From a checkpoint of a small mixture-of-experts model trained on Wikipedia.
Size: 9 layers, width 192, vocabulary 32000, 70.6M parameters.
Training: a variant of Muon for the experts, 4882 steps.
Below are experts of layer 5 (counted from 0) of a mixture-of-experts language model. Rows are named router (the router's row for the expert), up (a neuron's input weights, with its number) and show model dimensions 128-191. Each number is 128 + 32 x the weight over its row's rms, rounded and kept within 0 to 255.
After each expert's rows: a language model's description of what the expert responds to; "gets" lists some tokens that make up at least twice as much of what it gets as of all text. This comes from a sample of Wikipedia text that the model never trained on. Tokens count by the router's weight.

# expert 25
router [166 102 104  83 130 179 135  86 125 158 118 179  87 110 173 161 175 115  90 131 120  93 126 132 158 110 125  85 194 117 140 120 162  73 136 104 204 165 113 118 176 195 100 170 149 154 157 104 102 171 165 160 122 114 155 106 103 170 144  97 162 104 159 140]
up2 [116 159 108  43 187 148  96 100  72 175 149 117 147 112 107 202 143  90 146 128 103 129  91  97 167 138 139 138  97  65 108 143  63 166  57 136 122 170 132 118  84 135 145 143 124 156 112 114 129 135 115 111 110 144 176 161 102 160 157 133 145 129 108 144]
up3 [103  53 156 149  89  98 151 153 144  93 132 135 124  90  89 120 209 129 133 126 140 193  75 105 182  98 106 162 147  85 100 157 149 191 153 104 139  89  89 136 129  67  88 204  76 118 171 117 108 136 178  99 168  87 110 156 136 108 118 171 114 153 101  68]
up4 [184  80  90 101 125 116 105  69 119 180  85 167 163 127 115 157 144 102 151 141 117 159 107 110  89  89 137 122 107 150 195 175 127 103 148 127 102 136  94 126 118 110 112 119 142 152 121 166 166 131 124 102 155 160 124  56  57 114  76 157 105 149 126  80]
up5 [149 134  69 214 188 108 169 118 119 111 128  82 110 136 100 141 145 124 142 124 132  87 145 100 195 116 179 162 111 167 155 128 139 139 109 139 131  98 115  79  80 164 159  96 116 149 143 120 199 182 111 160 100 115 108 125 121 157 118 116  73 172  69 153]
up6 [ 72 105 132 118  72 124  95 127 174 139 146 148 121 135 139 129 154 209 118  99 170 155 174 128 124  74 108 110 115 114  88  75  93 155 153 116  91 120 106 106  98 130 175 105 119 115  95 165 137  87 100 131 109 124  82 140  86 120 114 123 107 169 194 126]
up7 [111 172  78 105 148  89 127 133 121  72 109 145 155 144 104 136  79 128 147 102 189 146 148  84 142  52  95 126  68 145 166 146  50 104  92 128 102  54 136 126 163 144 107 122 162  92 122 139 138 123  79 120  98 183 121 163 113 142 129 124 194 173  79 156]
up8 [125 164 141  98 116  94  79 102  96  84 119  71 128 150 156 130  85 150 135 128 133 117  74 209  67 115 118 112 107  97 127 149 118  84 118 136 143 149 116 172 170  95 174 162  76 140 126 212 161 163 119  98 145 115  91 106 126  87 107 107 141 127 123 144]
What it handles: Clause subjects
gets: " and", " he", " He", " It", " it", " she"

# expert 9
router [135 137  86  98 174  33 105 132 156 101 123 102 111 153 169 143 191  63 168 153 126 151 183  84  98 175 202 176 130 122 160 105 142 146 115 118 126 158 107 146 157 184 159 103 141 122  88 147  87 113 184 145 132 153  84  93  98 126  99 119 155 151 123 115]
up0 [109 123 206 150 121 128  60 175 104 122 104 129 172 139  83 113 134  90 112  81 194 136 185 117 138  86 133 164  82 120 123 210  80 157 150 159 161 142 131 144 104 147 152 160 118 138 108  98 103 178 156 141 112 156 134 147 145 110 170 204 104 160 183 135]
up1 [129 156 106 112 105 109 151 156 128 180 115  98 189 115 155 127  93  88 111 130 130 141 166 125 184 125 132 115 154 180 142 100 106 112 127 111 151 153 150 125 131 107 111 144 110 129 128 157 180  92  98 118  92 107 181 171 113 153  99 165 156 153 134 127]
up2 [ 83 153 146  84 108 124 130  78 154 149 101 132 137 151  98 169 179 131 126 167 143 165 146  96 133  50 178 166  95 135 161 103 136  83  84 155 184 199 100 153 105 113 124 134  87 109  94 166  85 186  97 147 104 174 129  89 112 123 123  88  83 126  94 124]
up3 [141 136 143 147  97 159 139  95 182 124 138 111 106 123 136 125 116 128 170 114 187 116 113 156 165 123 136 150  79 144 156 106 128 165 115 122 144  96 151 170 166 137  80 184 147 116 143 117  23 136  74 119 142 123 146  96 153 136 131 173 206 115 148 107]
up4 [154 124 123 117  91 150 156 146 169 145 148 162 164 142  83 149 101 114 122 128 149 112 171 134  75 183 151 130 136 118 143 149 145 137  92 142 156  60 154 107 171 152  62  90 144 152 115 115 176 172 160  87 147 182 126 108 106 116 143 174 136 136 197 137]
up5 [ 76 114 122  84 191 108 169 117 128 113  90  62 131 131 149 120 119 184 144 144  88 127 200 104 126 178 131 186  55 164 101 135 177 125 150 178 167 158 147 127 102 173 171 114 165 118 117 103 156 131  91  92 107 135 126 150 131 108  92 125 117 172  97 138]
up6 [175 149 126 118 160  97 154 107 102 113 151  48  97 112 150 144  90 178 181  80 128 105  70 116 140 121 150  74  60 142  94 122  54 106 156 120 111  73 110  94  90 123 105 131 149 186 119 126 109 130 152 121 119 157 156  98 133 137 187 148 154  96 163  50]
What it handles: Table and list breaks
gets: "\n", " |", "|---|---|", "|---|---|---|", "|---|", " 3;"

# expert 18
router [149  88 108  95 115 169 141 116 143 146 139 204 108 108 170 167 165 100 119 130 132  71 145 131 122 119 121  87 168 113 110 161 138  67 137 160 214 166 133 116 161 184  84 142 157 147 149 110  88 170 128 174 126 113 169  92 125 128 128  89 142 118 128 142]
up0 [167 127 114 129 137 120 232 148 142 113 174 121 170 126 122 153  75 138 173 119  88 140 151 120  66 126 150 139  73 120  59 118 131  86 189 159 152 108 147 145  91 109 113 132 107 163 130 192 174  84 147 189  84 146 132 143 111  68  74 115 135 141 102 114]
up1 [159 116  97 153 186 162  74 176 135 118  62 140 135 141  92 129 126 118 201 113  98 160 189 125  92 145 123  87  92  99 121 123 130 126 119 127 134 149  92 183 104 107 130 129 124 114 133 160 128 152 106 172 148  81  85  91 124 126  83  88 101  49 134 149]
up2 [114 190 118  74 156 109 128 111 149 164 114 121 132 117 131 105 134 133  90  97  92  93 125 107  75 144 139 111 147 121 117 139 136  92 192  85  94 151  99  88  78 100 166 190  81 138 162  60 115 126 109 115 118 132 172 109 123 141 138 139  73 128 173 162]
up3 [ 99 126 155 143 111  85 109 106  90 152 105 122 158 101  83  43  91 143  83 170 154 137 140 165  92 146 140 116 147 118 160 130 101 222  82 115  73  99 128  85 121 127 117 106  65 145 177 127 164  52 177 115 145 150 174 164 140 107 133 142 137 182 149 119]
up4 [ 44  88 196 160 176 148 114 131 121 130 115 118 114  79 127 133 180  81  93  64 181  91 170 111 116 112 111 131 133 159  90 152 155 102 144 123 122  99  80  85  88  88 100 220 123 117 120  83 172  85 131 128 115  77 104 148 143  96 109  93 110 111  98 140]
up5 [107 100 198 141 191  51 103 133 123 149  88  76  96  98 190 121 104 112 159 129 116 139 140 116 113 136 165 141  93 131 118 108 169 143 120  85  75  56 153 110  83 125 104  89 138  97  75 140 178  23 209 128  88 154 104 120  69 105 158 135 126 116 143  89]
up6 [139 123  96 134 119 145 193 106 139  86  86 125 133 133 184 126 147 106  82  87  99 167 113 135  81  91 112  75 150  96 151  79 108  94  92 122 139 131 106  91 112 113 164 116  90 153 147 159 129 128 126 192 120  72  54  93 119 149  87 151  78  86 118 127]
What it handles: Nouns and clause boundaries
gets: ",", "s", " He", " he", " that", "\""

# expert 21
router [135 120 170 103  98 133 189 168 122 151 147 172 109 160 135 114 169 100 146 115 153 160 157 159 128 158 144 122 142 127 151 142 122 144 111 108 150 166 182  91 161 135 111 139 146 114 102 138 163  47 143 106 157 162 178 126 152 169 101 140 100 107 147 153]
up0 [154 152 144 169 105 149 105 104 155 129 137 140 141 211  88  85 114 122 170 112 147  96  95 184 148 119 134 168  49 171 201 132  70 101 117 111 111 148 171 139 113 144 147  96 109 131  30 116 147 106 111 106 129  74  61 127 119 160 141 128 155 123 157  90]
up1 [105 107 110 113 106 152 147  85 147  67 184  45 118  94 152 121  69 148 149  68 115  88 133  86  83 166 127 145 142 108  82 142  84 121 114 134 113 148 141 157 101 127 110 138 106  89 130  98 167  84 138  96  46 156 147 177 148 105 112 110 148 112 134  85]
up2 [146  81 120 137 197 103  93 181 103 127 156 136 162  44 117 169 113  93 144 151 126  59 131 126 118 122 170 126 124 101  78 164  84 118 121 131 101 112 192 187 155 127 134 121 167 140  89  98 162 111 124 191 111 156  77 111 109 154 120 123 146 143  59 147]
up3 [141  83 190 114  83 131 105 121 171 130 126  83 198 174 122 176 116 126  86 189 137  91 145 111 104 130 122 162 104 149 167 114 136 151  61 104 189 125 157 174 100  81 125  91 135 165 138 122 102 102 161 149 110 135 101 108 142 125 154 126  73 177 144 155]
up4 [162 143 145 146 104 133  82 140  81  87 152 111 141 198 206 120 178 144 115 135 124 136 197  82  91 154 209 142  98 122 119 134 116 111  98 120 146 163 135 138 101 126 113 101 105  97 123 184 165 126  66 183 132 168 173 147  87 106 103  55 114 205 159 163]
up5 [ 49  80 142 103 149 151  98 127  74 141 146 112  96 148 100  93 191 117 120 161 136  93 200 139 130 122 201  89 179 123 129 144  84  77 197 183 146 173 125 150 101 152  58 140 129 130 123 118 134 131  90 117 178 113 109 151  90  47 130  99  90 181 138 142]
up6 [127 100 151 112  89 100  97  38 143  41 174  92 116 137  55 151 150 177  93 162 121 130 195 108 143 132 162  82 147 149 118 149 210 137  87 164 172  99 104 132 156 107  85  87 102 142 114 130 178 126 117 123 127 170 127 113 115 114  99 134 130 160 130 146]
What it handles: Years and centuries
gets: " 17", " 16", " 15", "th", " (18", " 14"

# expert 34
router [160 165 150 132  78  86  72  93 124  53  74 127 141 136 102 111 104 157 150  88 114 164 171  81 107 118  88 192 115  84 145  87 140 174  85 159 166 158 116 155 158  95 165 172 166 151 146 148 158 103 183  93 149 107  94 118 108 181 106 125 144 156 133  86]
up0 [ 90  88 153 156 118 142  66 144 101 137 125 135 116 151  99 111 146 144 112 116 146 117 164 176 116 146 141  51 100 166 159 107  93  99 138 185 156  16 110 148 120 163  99 107  96 122 158 153 176  61 162 114 133 165 115 129 115 109  61 181 125 163 112 115]
up1 [142 130 144  70 153 127 138 137  95 152 179 150 148 133 128 141 138 124 162 145 142 124 177 114 133 199 116  87 151 127 134  70 121 143 172 167 180  92  95 125  61 122 100  84 125  84  91 113 174 104 137 150 139 108  91  49 134  97 149  89 165  82 121 129]
up2 [ 71  99 103 134 122  79  98 120 113  80 166 113  78 142 163 101 176 125 145 120 111 182 197 158 112 148 120 119 153  65 128 135 130 182 165 113 119 108 101  97 127 146  78 133 188 118 139  46  74 155  80 160  97 110 110 104  93 120 180 110 153 136 145 111]
up3 [ 48 165 159 138 131  88 127 145  73 130 157 146 120 147 133 133 101 116  94 170 103 141 154 102 138 119 134 103 134 103 116 152 148  99 141 165 152 143 117  69 176 169 150 167 108  88 120 119 141 140 201 108 123 140 101 134 149 104 174 131 164 142  93 169]
up4 [102 117 126 182 161 110 120 118 126 150  98 112 111 125 210  70 139 130 152 148 140 133 130 136 131 110 217 163 137 127 198 131  96 124 117 105 183 157 115  83 109 184 137 121 129 117 169 137 126 123 122  87  88 168 152 153  75 130 114 110 167 108 108 200]
up5 [194 109 108 133 131 107 123 140  96 173 101 170 119 107 160 157  87 176 139 126 114 123 155 148 121 135  88 125  93 138 116  99 174  99 107 112 148 112 150 149 185 135  87 142 103  89 103  87 198 132 135 127 127 167  87 122  45 152 138 125 139 149 151 110]
up6 [ 65 119 128  52 113 183 123 122 131 119  80 193 183  94 119 174 132 120  31 113 106  70 133 136 173  76 139 168 105 145 115 167 141 127 106 116 136 133 160 110 185 125  97 159 112 135 159 152 134  92 144 122 104 113 137 117 100  97  97 164 111  73  56 194]
What it handles: Heading and section breaks
gets: "\n", "==", "===", "====", " InChI", " 247"

# expert 53
router [124 167 118 158 155 182 154  92 155 122 113  77 105 154 123 123 130 107 199 120  93  89 146  96  81 139 175 123 160 121 143 142 109 121 169 132 140 117 108 131 178 124 169 115 140  98 103 117  94  90 107  72 144 106 121 150 186 109 108 106 109 148 199 132]
up0 [ 98 128 108 135 129 157 153 154  73  89 116 112 148 114 111 103 149 159  89 128 128 124 122 148  59 161 139 109 180 128 184 121 153  80  97 107 113  79 108 115 101 131 154 196 102 173 144 127 215 135 127 186  62 174 159 133 150 118  61 120  68 135 182 135]
up1 [ 72 173 219 140 142 120  82 154 128 137 167 212 147 126 155 158 145 121 122 122 188 116 132 170 163 125 104 143 135  92 121 163 107 160 147 198 175 108 139 126 113 115 158  67 125 169 141 205 150 128 154 162 167 158 111 152 124 119 137 155 112 159 162 151]
up2 [175  68  93 172 198 131 138 123 129 115 119 120 168 128  71 152  43 135 147 167  88 137  42 116 121 124 131 130  93 101  76 129  98  65 117 105 159 167 102  85 127 139 100 144  94 153 117 135 147 173 169 130 119 101 146 113  78 142 182 126 166 167 121 154]
up3 [206 149 172  74 102 108 149 141  82 142  68  98 110 116 102 135 114 124 131 129 106 180 109 154 131 136  95 160 117 148 153 154  37 146 165 132 107 150  95 149  95 160  90 109 178 122 146 160 146 138  92 167  58 130  94 142 138 137 134 150 157 150 144 108]
up4 [120 127 130 100  49 111 144 113 192 146  81 149 147 111 100  91 139  80 137 104  95  78 141 158 130 145 116 160 142 145 115  92 140 100 111 125 107  96 106 114 134 181 162 112 136 150  88 117 148 137 164 190 105 111 138 117  81 114  98 167  80 157 160  92]
up5 [171  81 139  93 161 133 142 136 141 175 109 141 137 109 126 107 201 151 155 116 155  72  81 116 134 152 167  87 100 140 120 108 122 128 115  96 133 160 132 151 121 169 141 128 194 149 102 101  72 122  54  92 113  85 136 178 176  64 141  78  91 121 181 196]
up6 [164 105 101 120 152 111  69 190 109 104 135 154 101 150 142 151 118 148 100  64 133 118 179 123 119 114 118 128 140  61 134 155 143 127 115 114  77 141 180 128  99 135 102 103  87 165 152 144 101 142 144 143  95 123 199 119 141  85 162 177 133  78 121 121]
What it handles: Hyphens, parentheses, quotes
gets: " (", "-", " \"", " ", " un", "/"